{"num_hidden_layers": 11, "hidden_size": 320, "n_experts": 64, "experts_per_token": 2, "d_expert": 96, "d_shared_expert": 256, "hidden_act": "squared_relu", "moe_layers": [0, 1, 2, 3, 4, 5, 6, 7, 8, 9, 10], "router_score": "softmax", "normalize_top_k": true, "routed_scale": 1.0, "balance_loss": 0.0155, "balance_bias": false, "router_z_loss": 0.001, "init_std_router": 0.0268, "lr_router": 0.000915, "num_attention_heads": 5, "num_key_value_heads": 5, "head_dim": 64, "vocab_size": 19604, "norm": "layernorm", "norm_place": "pre", "norm_eps": 1e-05, "positions": "learned", "qk_norm": false, "attn_scale": 0.125, "tie_word_embeddings": false, "parallel_block": false, "init": "uniform", "init_std_qkv": 0.0329, "init_std_o": 0.0329, "init_std_up": 0.0329, "init_std_down": 0.0, "optimizer": "muon_variant", "learning_rate": 0.0072, "lr_mult_down": 0.7, "beta1": 0.95, "lr_head": 0.00408, "max_grad_norm": 2.0, "warmup_steps": 200, "schedule": "wsd", "decay_fraction": 0.804, "decay_shape": "linear", "final_lr_fraction": 0.0, "batch_tokens": [65536, 131072], "max_seq_len": 512, "doc_mask": true, "train_tokens": 486500000, "max_steps": 4982, "dataset": "wikipedia_en"}
Below are experts of layer 5 (counted from 0) of a mixture-of-experts language model. Rows are named router (the router's row for the expert) and show model dimensions 64-95. Each number is 128 + 32 x the weight over its row's rms, rounded and kept within 0 to 255. Numbers have three digits each.
Before each expert's rows: "gets" lists some tokens that make up at least twice as much of what it gets as of all text. This comes from a sample of Wikipedia text that the model never trained on. Tokens count by the router's weight.

# expert 2
gets: ".", "United ", "=", ":", ",", "National "
router:057201130128146189158130123117115108135120110136167129122171141148122117113154122126152115151104

# expert 14
gets: ") ", "\" ", "al ", "er ", "9 ", "age "
router:067133096136128167151121117080130094160092193143206118083199134134123117069131097130106115116164

# expert 48
gets: "| ", "V", "also ", "o", "; ", "O"
router:117163093154159160151120103103069101126111096160201131145121120166163094058119073075118094087166

# expert 9
gets: "0 ", "2 ", "1 ", "3 ", "6 ", "5 "
router:104124068115141159166101113135114071126116155161150123105174111168150117095133080151109135097156

# expert 17
gets: "first ", "a ", "his ", "second ", "s ", "the "
router:106126102134174188114121067115074144138160090145214136112158114097113105077142116160092149079146

# expert 20
gets: "|", "2 ", "/ ", "new ", "8 ", "1 "
router:108084054104112155150110122091123121161138096164190149119175124151151115091091094111153099083129

# expert 12
gets: "is ", "was ", "a ", "ia ", "an ", "are "
router:142177113120094120124115158120156078133107110129202120147128126194133125085110098098132105189141

# expert 23
gets: "(", ": ", "; ", "==", "[", "– "
router:102073162151128204141138113089073123135123167137148116147186131060131113102081123138084129065162

# expert 1
gets: "was ", "be ", "were ", "is ", "1 ", "are "
router:093141130115140202139097127110119093159149162179168112129148112130126118080126098110094129094182

# expert 34
gets: ") ", "; ", "D", "\" ", "); ", ")"
router:098150135163174148117128107102081131143112117178142141146140154184185078093094102069106102143205

# expert 24
gets: "201", "200", "the ", "202", "199", "198"
router:064104115105138182168130152109112104145106143133178140076173159148125090086124094128168106143200

# expert 19
gets: ". ", "\n\n", "). ", "\". ", ".\" ", ".\""
router:134108200154133168136107136124126095113121108166121118148168137144194130024124133147172121104108

# expert 47
gets: "3 ", "4 ", "8 ", "7 ", "United ", "a"
router:093098066144130162183154123096135154163122185135170132127190114136151084075129123093152117109173

# expert 26
gets: "\n", "\n  ", "\n    ", "DF ", "\n ", "For "
router:124065130092127195156110091121112151168165140167151109125141137177138119145143128078122112146100

# expert 22
gets: "- ", "==", "• ", "including ", "===", "and "
router:108115095130125144136142126142109101126154166153148114146232109218169113133134083128148111148131

# expert 30
gets: "s ", "a ", "his ", "its ", "their ", "her "
router:127139120109147152098104132100098117144115067153153050119137164151145108086170083090092103152150

# expert 40
gets: " ", "the ", "% ", "out ", "1 ", "0 "
router:121112097140173197176114121119135134150103159150135109139146141172128084076153127140128134109155

# expert 0
gets: "1", "2", "0", "3", "4", "5"
router:128106192127163171176088092148093097142118197156170090102128131135192108104139105100135140066137

# expert 43
gets: "o ", "i ", "an ", "e ", "a ", "u "
router:140133128172124150152143102125110128111124147144195133130114121158174112113162099062053121103153

# expert 7
gets: "'", "the ", "The ", "\"", "==", "== "
router:113145124104159173178106132092119121170101143144155101152150107198158076093088114144111139075151

# expert 29
gets: "of ", "for ", "de ", "on ", "For ", "among "
router:163070171130116188119098140117084090119142159124145134182134124170136082108164146137183135137201

# expert 8
gets: "in ", "on ", "at ", "In ", "from ", "during "
router:132152195151095141152129127111109101154130083141208100076172161222165123113165125122140080105133

# expert 53
gets: "| ", ")", "; ", ") ", "\" ", "1 "
router:098153125148148154128101101125134088145164143137205158141158115141156100105142128081112127119176

# expert 59
gets: "had ", ", ", "has ", "==", "have ", "After "
router:114122080105126148122147143081055136155137110183161146159168151161148105108117093050105114105180

# expert 62
gets: "|", "==", "===", ")", "; ", "two "
router:121130092127138189149132151109072124171154090167173149118140143131155083113140105082160096147140

# expert 36
gets: ": ", "T", "P", "B", "G", "M"
router:090120156146129154177124114138024111162093111158160114122145109116151118140106115107139111104152

# expert 51
gets: "\"", ",", "°", "′", "June ", "July "
router:104095106119124149152139133122069107148168151147176136130213145159173087099103102149190112115164

# expert 38
gets: "= ", " ", "== ", "A ", "both ", "=== "
router:107164092087140146114105127074127117161116187170197137143096105138155119094103106143146131110109

# expert 5
gets: "N", "H", "W", "Z", "E", "R"
router:103142111133154165118142146105083094143102146171200128116173145115157107098148088089126104082159

# expert 56
gets: "; ", "0 ", "a ", "April ", "later ", "February "
router:102201075182151197151144106095094131154114106176138132126124158137129083087128113110107121121150

# expert 6
gets: "a ", "n", "an", "k", "j", "z"
router:073178113149159169184150103134128104113102185176164149120139132183155093109151085088093124104132

# expert 27
gets: "the ", "The ", "4 ", "a ", "5 ", "3 "
router:131119116115146181153137131100088115119105156131136120135111157141137109101139096083135126139171

# expert 3
gets: "L", "P", "C", "M", "S", "J"
router:128173102165114162142143112103108111156072104131165140146231143180134079086164126117117082124164

# expert 55
gets: ".", ",", ").", "about ", ":", "\"."
router:089135110108143131200102092126090090133152135154159136151227158157130084080143117127155132090136

# expert 58
gets: "to ", "by ", "as ", "with ", "from ", "for "
router:139161174114104160091119167132057139143131191146154134085081116153117100167150100112082148117138

# expert 28
gets: " ", "s", "not ", "ers", "er", "y"
router:097107097131146173166147101105088110177111191180158113123139160159167114064163109093113124114120

# expert 37
gets: ", ", "), ", "\", ", "; ", "., ", "—"
router:116075175125104238139112075112072089161165099162136127121179137194214101076171139120125098139147

# expert 15
gets: "and ", "that ", "he ", "which ", "it ", "He "
router:111136148056110207176152158118090154141136161152157125123092118229118119075196093104159118099162

# expert 49
gets: "| ", "z", "j", "En", "Con", "Br"
router:077179130151128164166143154097058093147152148149208117139164122167140113100116118109120093118201

# expert 57
gets: "-", "–", "/", "– ", "/ ", "+"
router:090080150174165149137142132121064094123123186137157142126198159143115089106129132176101134160133

# expert 25
gets: "K", "H", "W", "R", "A", "B"
router:108124113131158132117152115127061135122098165167201129163119107197163102101114098059127096089177